Experts of a small language model: a variant of Muon for the experts.
Below are experts of layer 2 (counted from 0) of a mixture-of-experts language model. Rows are named up (a neuron's input weights, with its number) and show model dimensions 0-159. Each number is 500 + 25 x the weight over its row's rms, rounded and kept within 0 to 999. Numbers have three digits each.
Before each expert's rows: "mostly gets" lists some tokens that are sent to it at least half of the time. This comes from a sample of Wikipedia text that the model never trained on.

# expert 37
mostly gets: "av", "iv", "a,", ",", " into", ", N"
up0:521530510530532498536539469527461497519479481473550490467532496516492484474504481546462493478477509495499514506473490492524520502497458490519576500507465488489495448534496513542486510491498510477510499469503493481475513480531473518493472513483439502501538482502500530481459484532511469539499523536496496482505480509485514516506501482491526485482530521495484519480475519527562462567543500531483516530485500515506545494504545527521498499494487526496480513483542446545453498495511489
up1:531507476493514513489487509511470489481429503535503486485583510460508516482476515488530508492455559507475487470460546493514498466538512498507557547496518492532478509486511479483547501474522481532505498522500492486506540511472528515523488535496481485499511465494478493490479445560504479470496508504496505526501506514503490492478478477502434506481543524509516461481471478504513516517477526478493505504523484553525454499527484482539470470564482531501513491504501497492483473479508518
up2:542571472468486493479500513451516473537508487495439505468503536507481482500497542499520493493507484546507453513468533514496483506512482482540478499506502537552501540469477552480498510499498508523507482482524506524486457502509525471465480531501457487499489508560497547520492515519497486511525478482493534463550531511503482485483468492463524490514511506526529526472474481513484424513522511479522487493491518489480531492481481519534503492437481520495502527488472518478503514516526489
up3:512538512498500539512514473544489500485540478494510557493467517471533524509494462518516474481503488493487514505485512527526474523473536537515519485478502510526479470495480479448495513449511478516478506504498507494521494457500515500464507477536472457500528533486480539457493493490452510474502499493488513519539518478495471505535515526455498486477512514484529522537504556513509477498511547469503517482490451460526451497469519472523478548475500530486473497474499461534510479464523445
up4:510525462538513506498499450536541510488482489490455470478507488524509495482480481510460520547495496565498510510502503482501442471498482520504510491507505534498499518488491497503551456517525475502508498540514504498499499549508478533512500530506489434482479500494515543497511493505493487551537449492492481518506528485516476490494491519530497487484480492544544480518515476500495504546492475516529504516539511538488496532506519523539475503516497441520507499479514506470549531475479522
up5:536472505498519512511487453462512509502514477487527501463518490473531497491497512565458465454478502466479493513492504488499537469518490540527497519483510477484495465521487472500464506493507466498486533492451504493450471516491505504497503536517487486514464528494474523537497482515465505507487485509478473445508569485483510545504489542519500516462541456516491496501528540491522529498545487475507513499481474535509525474561501485520504497477507517462490493473509504516469520535468470

# expert 31
mostly gets: "),", "s,", " v", "a,", ", M", " Am"
up0:473472479475552488501543474496480529501501509483484500504464474557479507507521479472478498473494510519482522514491533481495545530510542459531538491504482512508463480493482501486529522550521514481488511485520504484492503537485469489503520477528510526537495498509520486480536464512458510501496495467473496472492519535494460486513490503462476497529467502505511494458481493470502557504492526506524515501480479516491502464448496453492450484502495514510489543511498508527462507490486545
up1:511544489528485496521509515524461528513526490463529449456491554486472483543517557500459490483495502524501486518509465508515508484465482476493500530510488491498493500505478504497491519437477512475481479538540510523535517482459489473562501540524463514508513513490521496508501502454528484511481499566541492524495492501509501530479482528477500524486489526486500519498481504484495474526490488500508446499458511512493484504501525476537483507511544468526511503498475513485478508489520504
up2:475490469560526467520534495491489481512490531493527547478552489529503480517499464493525511486507503544505553500529518475491479528527486517476499496488520470506477504473512502550479498531515494460496514494522512443474507494493478490483523469505537453467480489506488503443519518510499499504456528490444468497489564508496479519516486541495467531488490471540514526520490479513545471481543473536499512493484427485479513498478508495451498465509498451464484510492522498507495512492514475
up3:515508507468463467571543506525474511476486500558495476527514525470496522458539498477519497490497446516493502525477489485515479486503536478549472514479523521490475528508504502467478550507472483464493558514482544500502504489517544488528517548470514488495495515505483490462529482484510491544480535507530512497428530488509475511533487481452508516516484519492513486490533478484480474551514551513438465495489439476533485481510486480485503475539502498494464511481474496532517486496473490
up4:541485500506514502484511487472510532460537485437493525515475468525509492526473532487526481542516497482533487477460478465473467520465440493510520550498472486546518487480480464509495537483514488476501487532497473492509492488538488513493517489520472528504533500487518479497541516521502532467539473513449478520490470449501515512471477473487541558515479500511527490474436563525506528486487510536463515495481493446501493524546493509568482491501522485502492471516500538507515507489506511
up5:493520474488481550509510509464496491455457470528487518516508482489522467519476472471529493543503506492479523535493523528485485531479524432538501534484484528479488529512492519539483520508494533503502497502475490456516454471502500531488493527469489493488502493552511495482511479480530480524550532497513428508514540522526470497504487483483494510510473525535524497528512476481555479508577511492454486476522510519525481523467472532512538527501491520484513472493513502472465518425506469

# expert 32
mostly gets: ":", "′", " –", " /", " | .", "°"
up0:496485513498492499470475498520488516508487477551513508507520486533534536481483523475475544452478492493497508487460519474537497505526477498514496500510546518497537511461512502503517468504533517485506520467470499461518510554527480473486519492522505472499473497505559508470560512501483517467499471476493516451477475502487482528544489492517545509480498481479483496488522490521533519516479490501493558517546495533502533484504548480528558496491464467525499455500464527524495496482521511
up1:525505489495482483517519486484500503514504523459511484538492522502483525460485522492496506449497483533525482479524519466536510468513491514516521499525518500518520463542499472502486498487473507521488453488474506509508474528488501496470474495515507506565504545460468482539453517511524526496537500540463496468438484538490534509494532513499511499499558484491484466474456504458505483465533495451507511518484494528520538503466480551521459487519512466520510485498489518536530494460512439
up2:477481540523502518507477511488505499533536499495462455490522485492517509481541541506505532498511515502475491473466542519527523456461555503494503514525491468477468475480444511478484525495479478572543498454501487485492539504513477490498487486522484502510495509478521499476415517490507501488503485491484472517506508509562506529509464496475563497502512493525489532484494497515526555488506474514483492520500512490499509520509513510472509502491503473492525482504489424454519485522487493
up3:482513529471500523495486521511545532532465550469520495504474530480468477511487493498507510540472494478506452501516488496521512474491494536528478475475519535471501504495509495528479496518453523481528482510503487501540462508466510511526482556490478511498507487518498465510505527479494465497474437530484499487455476496525537507457522504485514450445543519525515451483477497505488527511550528487507520507492526501486525529496474490485466465459471463496519505516476477479517476496479517
up4:506473537502471542491537506502536472508503512513476510503476531509517499463466514509507487504523528508486447470478480525473557536523470481462532487514514552539466509508516511517471507498485507490522489505494502562519504485453514507489484490527533528489549518495516436458544469544493462511510520540502506492489472486511503468482485485463508530510509487539506481487491491453493489514499512484549518510528460534524485519503472488488547486469479538515521492452492486532474481467488485
up5:487488520481496504475491493507515503504505520485516545504520473524495475544505531505508486490469511497520520526467470528520477480507494502477492513509479458551539473534478483471522433488493494484485517477499470555434502536520522512500470522465517474521511486532483490480489506541467444506475471499480535504495506511565511500528514495501517475495497490468476509490483479472499519496492490497467512461462475497497481460515456521474544561449499481523509526508530502514557491523489512

# expert 19
mostly gets: " Br", " Be", " Har", " Bur", " Bar", " H"
up0:535494522476462514480490487509515546474517522545456521532522499488510508469441460537542470479479486499520534531472500428490508519509519488487464467490468517517448489487470514459545527485459514514521479502518507550479536519466454506576506503536480511499521530466517526480517470499495491521518490509544499531482457486521516482450502513486480495506490488530502566502483462519473526497490554510535549514498515516516444513441504491524495496490471479485505496531480523531536510469479474
up1:496483515530511562474517475534489471514499485536497480478503523516522503504491571521515501483492538477499504457463482516515536521502480499543504551461476492519514451483457532474541519472495506475442489487511495528527508490498458499474494521496521566494539447485497527497489512478533502489503455508489509501495513497510490491451493466487477495504503506546512488501508483517520454516487499487495482515472513450502556448505460457507523529507484514474524500540483530497490509539495517
up2:527523515534494469524553497535535496470496505478496502474489525484464493484468520506519469504485519527527511499489479524555442486455526496544470515503495527518492492487496517460501534514517531470509518496482534531500531478481491537484492493470506495486499466500483470499462558509494422501480484531524517513511530519578512505510507481479525529545494545509500510503487492469477508528500485456489499496502492530485495530456478468554478484478495484478502538521502530524436538554482482
up3:462464439496528489493531509526532487513496498546491506497499524479515520464477472496507537475519518506523483535494507484508527473497504478519498501525522498490455493492460507473500498542482481485469474533524482514459492526478505510527503452532457489525491508541486502552509495493473541522515509491482466538441503491471534465505529477459481522514484474539512458512536484505532542466508511481470524524526514558529515494524509506459488521513478512544477499517495516493507481508485453
up4:461487486513510508465500493535488511458505498475514495501511477491457492497468512523512556500494459530472463465535492485471506497508498539497549527487481503483465522497514505542509490478500494474493530512512485525514495457530492523473549476480520467537460478521509427525525460498460530467508510527505518510538473426517486462524516485494522494518482462524484541529477563509529519525532488500483485455484528510525522512512467497511468481469510459486514515493505492483515477516493526
up5:523488516493533491494485482504484439484450511521534501447507518511473472517504504505499460503495530514554513464501502523514480518514491535466463548472470549530422471491477494499488443501502497480516507499493498459521501528488479508499500464514480481489548450464536499517510509493508501482506533507502464536475491485518543484495534478534503534479464520526469521490517509477489501468470487515506539505543543509478467513511470469497516494504506466513480464521477507491526497499531517

# expert 41
mostly gets: " on", " his", " her", " its", " on the", " their"
up0:447490520443481487534471495514488541490480456498486474454504491488500470562502542526496560525484492497514506514461509482527508501524476514531536509497520528462499538476487539487505519491535502469506476490490508473516513511483469475535486529469487528503455486486510473488531522474500503514491523534526545526491464550486472477511506492514518480487461532511497525514499502508556513513528488503447498523512478541530495520515509500526502556505540482475432458478487497478526498522485488
up1:505543545486534513504506509482546498510549479507472516492510518476484491486483533521491519529499520469486471529536523470454512507473494439465460491462485470503554509467505503472475517503465491496488557530503494490489477521498478512499505459514495512541512547509516496515483520485508507475515490521507486500449496545556530497450526495539491496500544518531473500506510491469515507448496476496501511556491502484510467511524484541511484489494508562520537527453456502507472469488535482
up2:499500479565439516519485476476514516487547500506483504520449517496464464508470505462503479569477495511527496493491527481491470516461542530478488462467511506517447548483503503453505505495472475493431476523492485530539500504467556496469448509465557466514496495514512533481504519488532480506484521496458492490508499485497456494485488496458470487489516519491478480483500464478490503497486504518482541514495509507494442489530499462484528502491513485470544517472520496447496525490501489
up3:503532484512484507470557473509501464491493492514490513489489543482500467501466481494517530461468511502525505526509492517530501523482466484468492436486466486498487501529474535504485505504500536478455468469526554494480518502459480515487504531503498456506470509524509516518506509476500434515487500472454531475492513462511522498504504485489534458489513489560517535522511523476515468500449487549521448506486475480519493498485496491440508480521496474497484504520487501506525444517531503
up4:465500448553543452527505509483548501490528500536475525448541507474513465516448508530501511511515450518508511513487474503501487492468527433440522481510496475518511563467505502494493544527518479483482473467522503499503560506519504461518477513458487521499498466497503465493448464505492488514524435506460495465458506483489515482485534502496541548506514530506476519548505495507478491495495479502514498528487525478468504492528507511465532542499504489502490533494508498515522510467501561
up5:574493478503488546506527506481549478492477551499470484485498495532504497478529517520458440519487450515447508519525513500486500488564515483473501487495531505486520508468520492495515470502532544467471468505522526552476555493486489478473525463517491496490528493467485493483522496516456508474548498470490498481561515493479503488530499531517502494468482503514533471511502459495483488499506509519511468493491505481528509483542538516542512504491485478501546465508458520444507498519525486

# expert 4
mostly gets: " gold", " contains", " cap", " med", " good", "board"
up0:502505506488492539482469456475492505510508522514506502510458480514474510525542533494469505502476503520478479464498480506545469507512500485567498534545510483518524506444480499485489504513521493491466528493499528479510513496490497518533466451522525492503518528456510492474514536507489511519465515492481484524502517490526530488499446489487449538505504538482479426484485513517529484486495534547500501525499557457535469531479521459463485517514480540500470507518539501485524528543489517
up1:507527450512511495505503525520492457439520501462494505500466485464493451458492461515519502553527492441550554523546468517504480523462551516495463500501484502512501467481499503498509474444489494483485521498472530466526515544483539488497497535526481523533531508479466478533474482498494526493548530501512525497528507501505490456458505495478530486517498502477520532485475527486516529517476504499546492480450522502512505525470511455548505476503513526532536550495487535504494500471537490
up2:483494491514490500485490516542500519518494475519539479494484493498513457525549454448504529473519548496479512527486489486474510450486454490503490492490481439488528494537544507499533522484498498490459500508560521527499529519522507510514468507501482497515512477498502516527523528480484479510489519513543485535468487546471503476498492512475496535466504494499482497490513477466495475479500519540529495510457491494452465501480504472443545460531501453490498505508510494515538479519508485
up3:455472549494480487519514508493446518529520502535475499470513512506437519529477490450466445519533493513542527536508453462478530477461484507503490451472494477470480491499471530493475501534535509473510490492505484579517497482522442468507475482459485506520507497502506496490500503494497491512542536524496523504493511528491552478548516540458530510506475537502462504436511484521526480473447507486542504482475508478497472492521465472496477476516519455505513459526505486504479531535478484
up4:480549515464529532498491526554506467470461494480514528556505443477518489522467487497493486464480502483489504522517497465520491507492493487457497487507515481479504490456531560483471524508524474506507525468494520489503521482505475496521539492530519529524497504507521484513493508494500464546469543481508476511491459508506482500518435488479481434463487503484469487530438484492525492519481491517527530452485526493529500534495520469538457509463534507538528493489492530518522506477511464
up5:493532508506518464528508486523451486513521447490508469512517478499478548484514546486482477498521527521502527405493442494517529528526511506500508506486485489526515488479466480513466500497440486522516540503493493501523519432507517479492514486489485502470509519494449520504489573459506464496505494488488509477502536496490506455493516516495511512534467480465491494510559525531483501487529465495514513531494478528498476518499485469505446493488504500500508502480530507507532516492501526

# expert 18
mostly gets: ") |", " also", "==See also==", " by:", "\" |", "i |"
up0:500534517561486466473512499493566498505528527485455457491482543564487517470490457511480512469491497488488516536505524492501482484490470529502471490507552512523511482484508496481445504524530473524481541514486454479549492520533485509510542505494467484549525496527472507518538500508445513502485509491477541505478534494461513446484478500499416500544494460517497532502528529496460529510469504461535492525513498514518527493522495529500558497483481510511539546491480476515481457497477511
up1:478497501488496492495525482533507530547474479519463538449516515490511446513502523503521528495518486488474474487514513500531540497479542446537559461487490450480460495500543460457551474504506509528503474506497520491523483482481491517525485483531524518506465455491522471511499510513519519513470500468493517441528511503475525540522543467484514485505558496497526484447511499473504484508522521489506535503517486501499469474470481465478543533506512462542556516504499513510484570485532528
up2:451465496506506528518473587467527515484503460474515503490493556543491457516407421510499538485470521481520517480506512529494502546503521481457536523516492539472488466473483511514530460530504474499475492539492530494508484519531520516485525545470547536480487491505504456506521518446482510425477462532510507483482514519508478505490521485545503495516460444490506494447499500485470481533482490500490523479494531464504483504493511476490512536533491503485482509509520499487499504498495521
up3:505540524494464517451481524510480543518486517531507524514479526465509506543489516518480507482514497556499501532475484548518527538493497484516510461471477498504464501544463468501510515508490470493464499493520516582483490511479473494494495526512489510475518508500471497484489547510511482543506477479518481499471514509512495509523435469487540512498442485522459500520549489496448498506571530511520515516496506511519514525516494535465529551530486474509483508545504541484506508500491437
up4:531492488453528449511504499517496496513496449528434498484474541532512519490496519482477490484515529500517507458492557473502542488503519535506490501511501449494480507511496542507488503508546485472495512515475469501504491493498453500514507496530490464520488472510517459477510474493508491503472519481496532493515531476473508493507566503511491484507514467522490464489531506493492527537517497528508540461458528490469485455491541507483496538514498477495508453547497509502502479495501442
up5:504527513507491495538493540520518533522515505489507470495503476578476456451529503501523467522505489474500512515467515533525476479477535467463499456494500526538478494468495496519485507492478530489516520520485515460522471509531497515529488489480524479487504474509491537517495500507508489480475470467504512441525489519487504491518523502496494492500523484488503517462483525491533496496517526465520485513528474567479500473457492542509514517509539533472453484501464580509451524494430456

# expert 62
mostly gets: " fl", " f", " turn", " add", " chang", " kill"
up0:481520486485481510514496507477478441566517506528545493483503496497490466511466486500519496524515492501531459521485471506513518470516505493553464529561526490481546498503509484523508508495507455524510512508529492491471455525507511470516532541488464516504500498512521523501528474517494453508499469479505466504501480445465492489485524540533514507506518477538553524465476530527448466483519515469507494454501513522489511500497509497543491487493493506535480491467472518518502478495479517
up1:478502484450524491491507520542485478460486470479524506495508515535526484471503490521493472516519533486481490500502470499539509499502528572480472487509469519519498494513472520509523515506525538523486486470475501491503499483490497510513496492474526498498483520527502492508483535533511538522492502484478506509522521535526526533505475502488491499486533521508459464507517495527539521468475497470488519543418479496491449534452545498465519529517480488501515516501473537458500457520499477
up2:512501488500517457514467488481509495523490485524490481494524495460492490524514501505515512505538508470529514521480521520545457520512538514558519474490543489511490508465469527476478477532467513519471501481496507504533506556464486489478509479525477505504490503459538504493480501507516540488472488469425467473445502453505503518470485499476484504512423460552482477537514508475487488454481506513548478490513534514527472487509531499502517550500516485446550496530535483500498545527481488
up3:509513497457498495556490504511505503494490493500496467487499508471470527519484501502506505513470485481490524488545492484499512547526481492488499519468523495512510497506537503497521492465538497546497516498523502467502519536543511514505532486457516529495481510497493497539476495476521492515498505524486516546491494508464515472544469407490426500495515469466544508497507479484513519497494514494513471495482501455532498532524504493506490468530524528481492522537497500525561509489505496
up4:532470484485496497515489494470489525511518529515498513528521509537461506463517506507478484509477518473504514505513486478500493513500521548485471502521519505551492535531512483485485513505516497494492505513464495528514470532511497551477483463523479490552505485471453515493522522468492490517462481507524502502500494457495494466483517487474493497482505488474501497489499513505475508478490501490545468470486500496480459535469527497538528478531515520542539454525533534513533501492508495
up5:468484489505479511499516513484544488487513457505463483456499457540535495466470497517520474486521508492502491525465427479484509511498519462505507515500525551519542553511497513497511497508453476486529510482507525493476514440472460470506467464513504546534507548462488522500536547523490466473516505513534538484506473502515479488477518508490514472518541469484550515468499463447495521488492529495501527488496463499491499467543456477504523537496479497468569528489494549501509481556510476

# expert 13
mostly gets: "'s", " on", " his", " its", " in the", " on the"
up0:513448536492510477497497499503510515452446449507466483496459507479492512480478504508457494472516532482514495489528493478522520512508502518549467553501543475460526491456480511518510483487517459518496496458501501518515496500440495500491501485542517527537513514503490506508480484510475496511503508524480547526474497490520472528473477495503514471509493498509498545480524473510513486460543520525470504472550481536535520480477493493471459519495494491506488484482487516525471504528517547
up1:466456461459498478515480430520466496507501513478501546491511525497521544499503485521485496522495540485521527434485513543490509496474542521490516482489539504502491485498569532523536497490516522551528477489469485499477505493510450503499512514468498504519485491516461545535520508522509519478519489470486494518492465536480496534529517478467500438517501503495475518543491502473469496494454506518463484507478551495530515488488484515515480516489513493527488495462481542493488503503490484
up2:483449474523470495489523508497488493489502552492512516484486471524518478503485462509496547498486501497510442515486517461509510469486442535498465522523495536449493464485475522544517528516520527464499496508524472516502497530495558519488506512508482505505534434510498523542482469507516464453471528476505524521501456462498498502503506490456534487481490530524517511490517505509529458548503495495459507510557515502478544502545478519451514486488501517546490524511499458525488475527508533
up3:506493480503543470507509462528513503477537486448453515507485501541501470516510515507539517514504550498469477535564475505474489520504502498486483482515477452491480494527511431482532520498508499509470512515522482521540507551504479547500505524477511486468483497474573513500522517475507487508519503525514500542506511557496538482511529507465484513465526486532469488520443500454486538480461482472501565499493483498508488518496521470535475480517515542521514493525491493449469519465511521
up4:490532545497564536556550571460468489525521533479536469473517492492531508538544493526443454517520507474513489488506467487521496483503494530524520541474481421517470489527489491483560478453476514497477493470502536463494475508481500499537470455493547458467479502485500506535513506486486504510494477507457474513525486516452524505514502494505530537489499474444490508488463471505509506508474491473491481509505505488493514510504484566515518472496474497474533479466500468500476534463498500
up5:540486492498488483494515520542568515496462484490513492488497530473503470512460493494505524522525504494532502493493516498509505524493456511496452507545496474480539448530489514463520500498487515521496480491478551452518521510473526518528479484458449541494458485496522530495458483463454525512519522509502521507465543470497528510507489502517432516477520460512507501549492534483518503543482491521526522524498546490491487516507540494538476510529495506450500539496517509505488484504496496

# expert 11
mostly gets: " Le", " Kn", "eng", " W", "ang", " Jun"
up0:446524500497545502518536490494509471486486503528468492496497553487497475530490494491511485521507489449508488522540459488494511526490486469489526490492485457467542440468544484542509455511458508495490544468498477475518524510463458520527522476526492520497490481468466542507532472510505532527511486565502564478526489521459507498497505490472530494472537498541498535515516495511531526482488477509497483518480508514554481501513489520537489477548500461427499533523498504492447438529515469
up1:490489487497527508500464522496515490467475498506471469513499479506461496520506504549502485498486480515555504499467496497533538487506460530475446538527538503483496532542522520538525488457527500435496470501506511493546487510516492480541508472459499528508514524557528515547502531498470476502483474505445513486490492486513488466482537490471471540532550510468505504481506486500530509523507577519495527500452457468495504539475506495493502510436519482508501538528479524501492480493490505
up2:489487502486533536506523492493538505543537488503538498527496479526515518512499498511487525519502518512554451484482502478489478499514497520483471494512503517469488504512483504520486472477503505495501512455493487503462469541496522553526589507524516530546499497491540501471525441511521525508513475501479487527486494501518508545528480461508505481499521467459536462465505477504523529535499505471545490520488537520488528497508555475483541526545492483511468484491452500578497529470550503
up3:512496507474441491526504490495526515507517505503534507488495494502498526530504507517479482507516495511487500453482514509473480481553504474499490483493511490527482513485447466484514515525487509503476447540505483534498447495486485487553509503489510502521506533509471492515478503511494512491520531504506547462495479530500527493458487531466525474521490507473486541498507491538528516482487501509502509483475467463523560475532463496520475491500521537499508541509532497475523466525450497
up4:526523483484521500457534494515514498528526490436537465494537466473506472509466430481505468498526509471501486509476505484513511509535491496493513482500499496509478516523563524490523477494513528511466474534497467485489515455499494449438555557530481522543503481504491491513534489509492478501499516509466521538493510487430514485517500543543501495485491519477447521483510509505462507519536516493482486500489513469513515554518481493432474459469515504495468535488516476474504483505461506
up5:507445505512549459485519522520511497503476490512461490515511529523513487474494500491496509494529490520568523516535525502482505491563490493508518494498447501519541486432558519511517504515548523464500481457484484520524512497510494519484479526499481511448505522449533453479507470472522450500521457511540476473415492507550491563482453496528491478520522510474515525473491490530487497503501478510526481493517484542520500493503487487497497478514512474463509476495522504481480476526511528

# expert 57
mostly gets: "0", "1", "2", "3", "5", "iction"
up0:489543471497551475490520430472502519499515509497505496513468527497516509520525485511520482494471475500479496530505531496482536505543483491479511475453506509503527560455521484488497549540539483504504477473469494525496493544512486561496447533512495502498502498458510511468490480469508499525486477483510522483471467521508496467516545524461485501518483486525527520527515498552529488484496534484541473539437517498559467504478510469510543457494515468484536517460508513491498492491519471
up1:512530477481530509496504525471485505517482486484518461456472504501498493459494477531507502538502499506477513526499432528495476451485477501507499543522469491463486477542459529582530504486535490503512512517498494512472496523540502510524482532493469503521480477487507474448492478477512541525500513473532521473487531516511490508423510507534543480511534477516497480533462510500524473529503487513497492488468471490509493491473542468478495508515520482533531500503488534510512534501468482
up2:493578497502509505497526500517509502525483576456509464506460461515488492531514521517488503561520507496518515481521539468492530502488517528515495502553514500477473483536473428478483515518494541504499552528548489506508549492537521511506480488488510527500520453508455503525547465513495515481521546480517523449458474481468448472498516480547490495508454519459529524502490528446485493532482515489525510494526498512505478498507519511489523501518527542501518504498493477490485447522483510
up3:511484467476509550488517506486503487467499459479500497518487484512496450513497474530489494474540520483494507514504512432515570504532540488509532555521499435498523517458503489540516532496492511500502517536473501523454467494462497472470478481506525543397490490476494521489487544477539505500514487494513519514499491513551468512502495535524490538471471460460461484501500510509535460519486501492541540533527476506506552490508488472521496516468524505504486487517526488465521486522527499
up4:479538475476470502503474504497506458521517491526494493506558493483461539564503482544490488507531479545485538512535465491488531483473526522484496461500504510478501501499524503539514496502473513496548556463491469474508512480498514492495482520450530505439545559516475488528509491484504487512527459487482514496497523496485459494489493493474519477491497478528467488523507475495522487518457500492503482521517505475507485467465505486554495496492442517516491541484470495478486505506505481
up5:494500559466486526472503491501514485501540461475480517506524503516470496496465504511486531505486532494516508448499441497535515448477476507482461516488520525503500518542484482533524407496477455540555516529516474528530505493487489576511485458515503547504546498514478498539524505527486533469486481489493507482514492509486499533520509492513454511509485533519518498497515472551484501515511524556479487502505516503496458452505498475483505450512476525533511491452482484527501503475487486

# expert 33
mostly gets: " |", " |  |", " | L", " |  |  |", "% |", " | S"
up0:537504435542534485468473504524523476512511501464507513448463538545514482518461495504522493475448492507496544478530509495530448538516476468512499481526500517546506500460476469491530511554448528523523500523512542504491460518580493464470486521481510481492523453483511487516459549508574475466500498520479516530479486525500436508490494462523496517543534486437480500451478502509507482497475492500534480533544526503525528488508483494499503506497520516474446495490527539532510527479511527
up1:494492509473483490480466497514504508501540455513486513500557534537477521532476441470477514551494488501499512492483482485550459494485491477542480488492482530464509562504500491494498542540487543485528467464506528478476473503507487491544464459496495527522479513490471458489500540547475451532518465514520552492538448521506470485475519515524516468454511487488522529502492457484524482496505512456490512484504500518456460500532498524515464481505516530481506467492510491496548477491495495
up2:536455503472443495513480479516448502464516506496470490522488480476536492493487471507478513492534491512537484486470475527472518491520497529502486469503539494515497489515523459470505505497488492508550501482493480533494511512515540527485519462474519493475481521524476545466504537494549496452514485525461479493523482467456484513497482486519524522573550501533490510497499501481547518512496523509493535493496492451484483522494479487483510478453522558467587495474462474489540494492501511
up3:506512507506496483522444503493490502515505472502515498506504521502429482505511503506510496502510511506514512484515503498518501506474511545523537548513534482512500444513528532517507507486481496530477504496489490489492473517493499497532455478502523508476524502481509486494451488488458534456520505538427469516560457548467505464511515512522466490471521502505490518506495546522491510517487480549524478436518470495498527479540522530512519514488473477504464509512516494498491515498496486
up4:505473512514500476517495475471517444510556500457486561471494515520477511474466512502504508509451519518487542520462499507563500498471475518508481532473498515504507541544484536513488517547508476475491514532503523474462495513537487527501526486513517472492471497503496528472453521414458526557550509493502503505530505465460497486511492480520502520505491544496490527497497500527522467539461521511515498530489444510493505537463512491488523501502506483539480499524524504506485507481441486
up5:487548485542504514474556482518500500484512478535489480517503496473493493541505497474477485518563509481455505519457497487508458501492493519505527498460499494504489507501475474457486520537489537502503517537518494502545492478463482530513503507516465454514518498481465516514477471484514501507477458491501554522459442508498533481507519509453470542508535531495496473489539485464509505532493534494511495504510502517498554472486497472501518495476447526490522517531464478550538473489504518